Weights of a small mixture-of-experts language model, trained from scratch on English Wikipedia.
Experts: 32 experts in each of 12 layers, 192 tanh GELU neurons an expert, a softmax router, a shared expert of 192 neurons.
Below are experts of layer 2 (counted from 0) of a mixture-of-experts language model. Rows are named router (the router's row for the expert), up (a neuron's input weights, with its number) and show model dimensions 0-191. Each number is 128 + 32 x the weight over its row's rms, rounded and kept within 0 to 255. Numbers have three digits each.
After each expert's rows: "mostly gets" lists some tokens that are sent to it at least half of the time. This comes from a sample of Wikipedia text that the model never trained on.

# expert 24
router:154108107099111135130140154145135071155176168145158118123147092128135094125112080139158167119144140111116140057136192147083146108111129158052089088107096091090141160182169127163108083145142145149134144162173150153118135139162153065076119083126134085132093126125118079143143152137145105127131146153127159166052127129119132117136158095224135166082070128096156073124129103118117167130144171091067189183135161142147171129074151106123113110130111135112095135086140068081091132147119143114105062137197082132139143120136134119189197203112121026134102152108150108083151111149145105166
up0:155135098100119197165220073136118129119087121196155120130097094127200167157096173118072129129129180092145153149109158091122110100149126140098157081184151151073108127132202087144171111137159144146140116122081085143122164166132088105035155102138157104144110120093105054144121187085164099136146124129158061139156118164133169163140169178115111101117128095123110143048100077120164157180171133136133152147097101130120177095155133170138135080133154096126120172146111089155110124093172090059107140132098116174064072141122155096126114176085129142110148092092123143139112150118133113134
mostly gets: "ually", "ly", "72", " instead", "ently"

# expert 3
router:082171095143097166165169140118153132153151110121139146174118138146138150111130153116150140142115177078114168085100119098061106110122087126099152130167107123138185116112110116093149142126104096159146175158194181120100134134141143106135099100054123090132216098135125156139093103118093152104177060179110074134140093096108165168128170111156118172109127122113147074161127163120094157109185158083226129083126113064128178111117143087117079132125101134102069118128142154111114151098157163117127088139167115096098181173101124096106149221113186156166109146078089165113200170120102124146
up0:143139112130138172077099150179092106095111138084129112123136151107097149140198135086113136167107108081118152158128119187121085160126142120091167092146160159148145121103068142178100071111156130090067158151161094121117146126127197150144130168151081161110180061114086167133158138136084111205121203155119027113166146125142158134107164100092154053165144147109124159122212134102126124141109157103155088121149141145169120195116077165086135126136113143148151132165173110141105149134115108073119178130103099134088148096139164138094124112131107166141114037080112170125094167098118123078
mostly gets: " to", " was", " he", " is", " were", " had"

# expert 6
router:147122109074186114132107150095139161125175153104128168079125095091140127110112044169159120074107129134169097168135138149164201096153145103105102102151095091142084123190137153150100144155110142115103074107137108108143127121164135121097158159176072073135158167087115123122184152183048166104111099122125193139133107137161076103143138158124118173115079108115086127076140129096153120160113103110070149049133136161111097119113126126111092170142130128148194120091091147191158127156160119159136145164095117189192070116117165118128110118138130106068090130080138131125055079141154186183
up0:224162086143134164097126142085100155086165147197176134145106095108103175077109103046144125091109128094128164121099102104123090099130118188123147121159122150093072110165182154119183134153145168096125107077133093118075160113123112149159125097149115124176132154082145211110148158078126143108143073160071113149142126119180099111139116150160139168187139071101187143102119158118136189164101045084119135104081063150117163086142127155147166116113094142146179158149117163111143113088065138127137102107114173099102136123116135154114141182134157104149126108121196101114111118188097117139
mostly gets: " State", " University", " Park", " School", "man", "wood"

# expert 5
router:150130109124155098112147133128149131121131133100162169176113112126143039151114107175133108114139136155045129175106143162206087136124158134111164076114122046111112118165161108160153148141124130129141091121143163138111107137195107121121118117090129091100063116087111128165143168135089141149103145085160130087138101061124110122136087191122091157152111136143034155076056143099118199128111166145107169080125163145145163068131126133136142158150127158158163084120111115060173121113145140164119122160125137241149153115171110144134071131127141192059100171130138130120074129176109138098
up0:065195076174129149149076052196104138170189135143080153134108058103158070117112143122151133123123149164115059144145104141175079106128107143174124061146182126141125111101170141098150102070073099126158107113083157192119152158105129090131118126122163167124155145082108147146090146181065157131119155146162107125138125109141122079164181167140097126163123096149075164119121097085090164100153093141121120048111048140127126149119138168108156130141146170178157114120140140147151079155117073170143061119095172153126139099146158108107131090120172190116140135153121096121148123109108156161
mostly gets: " United", " American", " National", " World", " British", " York"

# expert 21
router:159168090134084163156058138083064092095132137102117144169082113125117123121082154125159077130085134110140151163105129111142106176142116127121171133127147096143144130126146108137107034097095146093137117153076131152156158132132146143088144076122117109125166107152145157177136153121086124095136106104084094136185154141078190082114085132090113158145077140166132121142075146173151133099148190147074173166069161126108145115168126088189119203144143187166118109123141130125136101050091150149139066149180143102087174123178149132094145167135082104213112149174102135180144171146149092091
up0:151131131152098208087131172158207151120123044122088149074170109096113097145128114119129130171121075048135077093120126119152106063122098139154152083084183148122101149146190175179148171138163125133103156085134110118149127106157122106153174077117179126100138112113142141135107174234106094129116134131196203133127106114115116178127107160156118147155122126199078117158087079114093116123099179106181168098110120159106133097160140153116089162098145131094141129139127143102101121082159134196156091079108093181104116113099101114117169136123110176108128114136077148091123161127112095102
mostly gets: "'s", " a", " his", " an", " her", " their"

# expert 7
router:138095104126118158106129037121049116154097095126093137118134137124158151163118122165129115088108075146147091072169113139162116152164165120140131141155175194056098041171154149179111144142131147110130089143157170143089115118120121142148113090132134118148027114107098147175213109130161098130074147119142115116160107174135123106067159156110138097134171129139121182074115161157095124122182088129144095154136168105106108079164124183142091095122150176114118158092137119164138104144148138148160169149101149150087085101127133100059103104138120159081133146136154104140047169108219126114
up0:205151149153199186120118120111134114146039111141101164132117086129152157145143099177135099064103097146091104104189142141193155095089152154160132119172124094102127172148173136088162161082124137129083076077150129142177100146050137122142161119061172115142087132116145109149112139121106138167077121159148057122142045155118101136101174142114140151088187162125147090138118097167072141167148153143163090088137115129133106115146174128138104095103143084099108190146142136110142131175096084110156120156098120103107109165095134129124103120176076088094084163123136153098124135203149196119
mostly gets: " State", " Total", " District", " County", "°", " number"

# expert 30
router:161115139139083057161092145116142133160081122175166122138141172124148124115089170133000102102153151062154085094141104123121187153122099143092113115140126105072130140136140124156109101171149169174148152124140024140126191156141097076150162128157123125135113091034119094095123184132151095161116157120157144158134120120113083136210111153109122111130129130157190127171138131106145110161134205104122196141157120128121153186162148153164125071111145101140154115127149104132101135115101121146094181109067190086148095117120141115111155106103120105111128119113153102116191115110104101141
up0:113097127139111132111161112116115157124137171139148132175174089126123132093080117160129128104117157208124119161128092151123134209146172168162175086090190096169092121135126170023150132130146116102115112140087159139187123129133110121152113099146135166149120148126144157134168093132090058063125156192159161075100175144129133138056171026120144151114113116120154131147163073091089042080130156172115097139168147123095111066089133164110143116112118122134121165114126138138148080131130174135145087187066092125141143131068110162145126137145108190116178099079143089116113145134106140163
mostly gets: "st", "ve", "ring", "out", "ven", "ten"

# expert 13
router:071102148156183165096164124145207084126163113142162107097121119108094118126150157137152094178140109146178136140175184087092127149146101086139164101098146139140104137099112111137115140066138084088150130116081110145126151100115118150147108122053092141068134154187124106066178143085079132105137183136133086183184132103093115076167128109088119089137171131139188166140122131082146147114155164195148091167138104159094087129067151104140159084136119158141051112203116134068151185167063152144085131091131113107146126089125162153145130171102125106147144120123158076190119101128136174117
up0:146139116146085153129150090080146153157131092105131157103105141103085128108095196180118122118150182173128138119173175139132159091117079135137185161152142125194078159110124122183130140068156111056183056142106100123095115075150111098106102141112128142167146169127115114110122128124150157127069173124149105099147140140153102106193116110101118114072113042125130114167116132155083119154102118202079190109081111144148065136130090112137180131055154083102131206210144168099186139111133095181124086103172152150172139159127104128146138150109132107111127167124130075072131150124112123136
mostly gets: " L", " M", " m", " B", " S", " K"

# expert 9
router:152106118108124107115134159113148193125111110117134205083086107149107127094101171152115128141056168154145117175189135131065116107122132103135126133092097129133088125184119133125116129160099078104059122162146183091126155093154177145154142172126104117179135126164109158137086087138126130101131097213104083187084182157144160095121172131179133184129160047158126107083101142100133154113111062170114116151142160147145101145153144074110066176083094170123181138077119109200133053114112138115126108043110105127150132173101146113094117136112143086147118127198145139154107111136087123152
up0:139131164154140187158101079147203148082113093136162148052119101109066115167080168139133098159136131103055165146145089137117129134114089133087136151116113114086139154192177099170089094131129132142138119151141185120172130110143122127194173180161134104115130164086168110150041078117127171108109148149136159126065093155176085170143126129167175066103104120136157121140071128154068159045128067133098088127122139093132136110152110114120102121083132140118127148134105120101133156098115167161124132141167168166133133153139140052134137091132104184118102121215073131067117129128140137172
mostly gets: " film", " it", " game", " series", " family", " company"

# expert 27
router:124124229141112139108162091089121133125157142131114111181160091153153142161118087085129162137142146135132094101133159133185174081147166152062111152167144096115109147101145130164120125182181120189136122062135086111116155148165137123061117117088099122083125143124147131109131129104132156197121146113168158128079160091116080164136104126123106106124165107099068154133186132133130106134166133095102135166139115025091161107099128092108113073125163150147143098179149157101106131126116110141096134162195134056142181122082134116144088087149158027037147120131206132159123103144106138136
up0:093134126112183082144164115104097103137128124099143146128043144143138136132164126149103177109127188158123121107057159156046151191121145179144096127158193133163112160143125136098043119137104143115138128140110117122092182104094108096070125128185098133066116132076099137111142121164141143170149115190104063107177147118103167095152076120183159176142086146152158125112179070173123104126154105135187184129110124115177111121109134138099177103059089067081067090173139137084149077149091103093129149121135144149147115116149142119159124174154143073100141122135106193158111102141152114132
mostly gets: "re", "-s", " Mc", " Ha", "-l", " Bel"

# expert 11
router:175188171159118159107142108188168091096081136110117104143089149135077085142094070105113167140109168136125106125098111101098143127093123204108097133096069185123161079116102095090192128021097131145055099095150172124112113165113165150158107143122180183124106126149135141175085085137117159121125142076140142151108136156138157155163066132137159172141072164095131152172129130143081126135128138123111153110129088170115099171153127138157161111125109102117156112119119160187069122124156137190106064074146125118193178100095105108123179193162162122143130155088163160129095145165149112107
up0:092122153119124089098109134125160161167145119118152139125124132180093092080147133127132161199127161110124162122094156135109157216079101155123094186074100136158136074151132106135173145125115125137113090185066115040144101116128115148144144160117104091155148101089146126156147153132142113125188126092076107100044120109135143139135117120134114181120103156144141108200146141084124120133122130111130105143076115086168133152153152128103192119094150149157073116149139173059185086198129128121135130181117141145061167141059196094171159143132160065129078098097154126177105117134167102053
mostly gets: ",", " and", ".\n\n", " that", "\n\n", "),"

# expert 8
router:092170156151057117102158144154124082138130105131093138119124195084151111172147101111137125144139136145123154114144094148115150121115153162162137159118101116198148087092103110108148130104132165136131116131098091155150091116200072122123107103150106118106178079125142098173097102136110084129152133142100106103134143149124092160144133106151117147116094122135167072123197151154064148130077119131166082119170149154158139165168072109239155059126163117143179115177166132076133147097192084124131066193092137112070109106201130146174170098059141141174185137115105107127099136060136088125
up0:123134193168080162122071142078093096116197126155056107111128114185140172110110072121171106116122116115138128126078173088200128093111146131141095113131116142116185086205147127127129075113091081133098154084160144106172116151170132105158113155112111074151141098136125110141141206129112121123131053135118129163143169091129081100143139160106185222128113134134079126166130132136153173129148152120150075139105133106079107145109152129168130133084174193118093168117077106167118123136155169200159100154135154093105103095111132138166147180060070092154121123115109143154071162133094116123
mostly gets: " of", " to", " in", " for", " as", " on"

# expert 31
router:145079123152118156136116076140111125127070087142137137150139097150149155083119090118170175107141136169054125059066094181131111154128074153111113122072165140098159020132127102164148149160109118050150135158141147112089081093085149148071104155111178182159099096128133116184185112135120134160099087089134101140139041096103174100125139123097129160150157152141096140079153150139152167125163124109205133125129119097169158133122120138115145095119113173138080143123169112143163115152164070183153114153128118127132112061131060119087126153117118182215143148118128141164123146116140082145
up0:146169106155130150122088153089115137113103102134124133096169094185201072155134149126158107115157093143124147082146114084177179122117130201163083079135162124064082139077188153114138168074127101165105132101146182137042102147145142140087136133125189120162096117138119075109190119153162115091107113151202121108124124102100178069146130121157161096109125087149120089169113114173078176140122164197142101112137179117124147168071130128144036111094103164126146145137162169112113134115103092154140110109165078114131140118120165164151130175139077073096149096153135100187086141110141134103
mostly gets: " was", " =\n\n", "=", " is", "==\n\n", " first"

# expert 0
router:063162216116115082152079115112122162152107101160138114126115160114098152118132149152142105136159138112094185110084107094196170156095135203171110112171095176151163154096131142185132130129115093149089145173173118095179123132182123140188120116128119157201148104125118132169044137146151151114141102152083107141152108129138130118132103092076165174095130073109085145109141117052082097124093091108052136155062123110149095079105115161131159135122107092154128119082110064102186117097074144158151129141129129186089170171143102107132168121129169118192184130128096122106156126166129140105
up0:182116109140131102209137128205098156143082050163112154071126140138098078150130137137061109132149166103097107193129125130121150172096081122147073134139100136104138098144172042107148077027165084127090100128140126106116053130135128155153159151133115177098120140119114144120149159098183141160076180102155177128183161119115153118144111134128154110110155102171137133105105125155122078148144171120056156115134139130129102091159153150152106125137118150164112012099161172186072118082151115126139133102127143136079151166174141129129113118121153161134168117157114111123110141143167095071
mostly gets: "ed", "ated", "ing", " known", " made", " released"

# expert 18
router:086121119124171100105125142113096142141122158106166126092107102170095160100181137072147166162140152082143149169144131129087132131167134142105160162139108214180178151118108125138155107148080139056039137133066169107109161150088132157127133180171146151124138130153148136074052116117075135122152146120105130126064157130127155148111163134145107130119067131099136090163154126108100148133053084153086105143123092116136075195107099143106190161118098089100178140113115125125081145126080114112112155107139090120103098225176119132209180126148118154139143127187127166050096105142092130139
up0:156146119088080147180128172144126148107128139133134174077119118148145150116101105138071120152159124125120138109182128190133153051106156100127116133120104141145197225079158189104133063057123109078103070111125101149159187143121128139160068140137045122117165125165166089090170086139157114103067104128125059151084172116166067140158136138135099103147145101084179120099154115079133135151138081181157130170097146134056149130100126104084100154094106125113162148137173099128097160144124138158062093146121179170121125169186159169130121142116135117177124122118110070139133152138144123141
mostly gets: ".", ").", ".\"", " .", "\".", ".\n"

# expert 25
router:074103115139149138159108142100159131116039114178120122131129116153118146112093121103094094144178167129071153182127160098186113183113113123159117092147180094068154150096096150130140123140149096165181123069105157143134147071122181113100099093133142096062164147127127135084181110111146142108120068106211115157125109124136117117167123123115123078155115086185163143098179169098147140086189173087131137143142101146096153165154122138170141134146162164125084115135101147099111148114132187007069164163144117077124165090114177131109051147125135084122132140153146057124148129154114146148
up0:138158138102099138075105126120093124120177146095096100098150158091138180164176077165120146087143113133132192123152150089118194072127134109172149151042150098108148073080133097164117121131110135119108104136181126141122140146128124116133092164129097126133104129211182095121103119099153067086133255108166100092125119131086117105185110131141165091097064136186120075191143143093117163163151092128110143131091123132130139116104152111150112120051155135129152151143161152137112031115182111150163152095158135109083080138126061165139157105175131144162128139112153085135127126135148142162
mostly gets: " C", " p", " c", " V", " d", " f"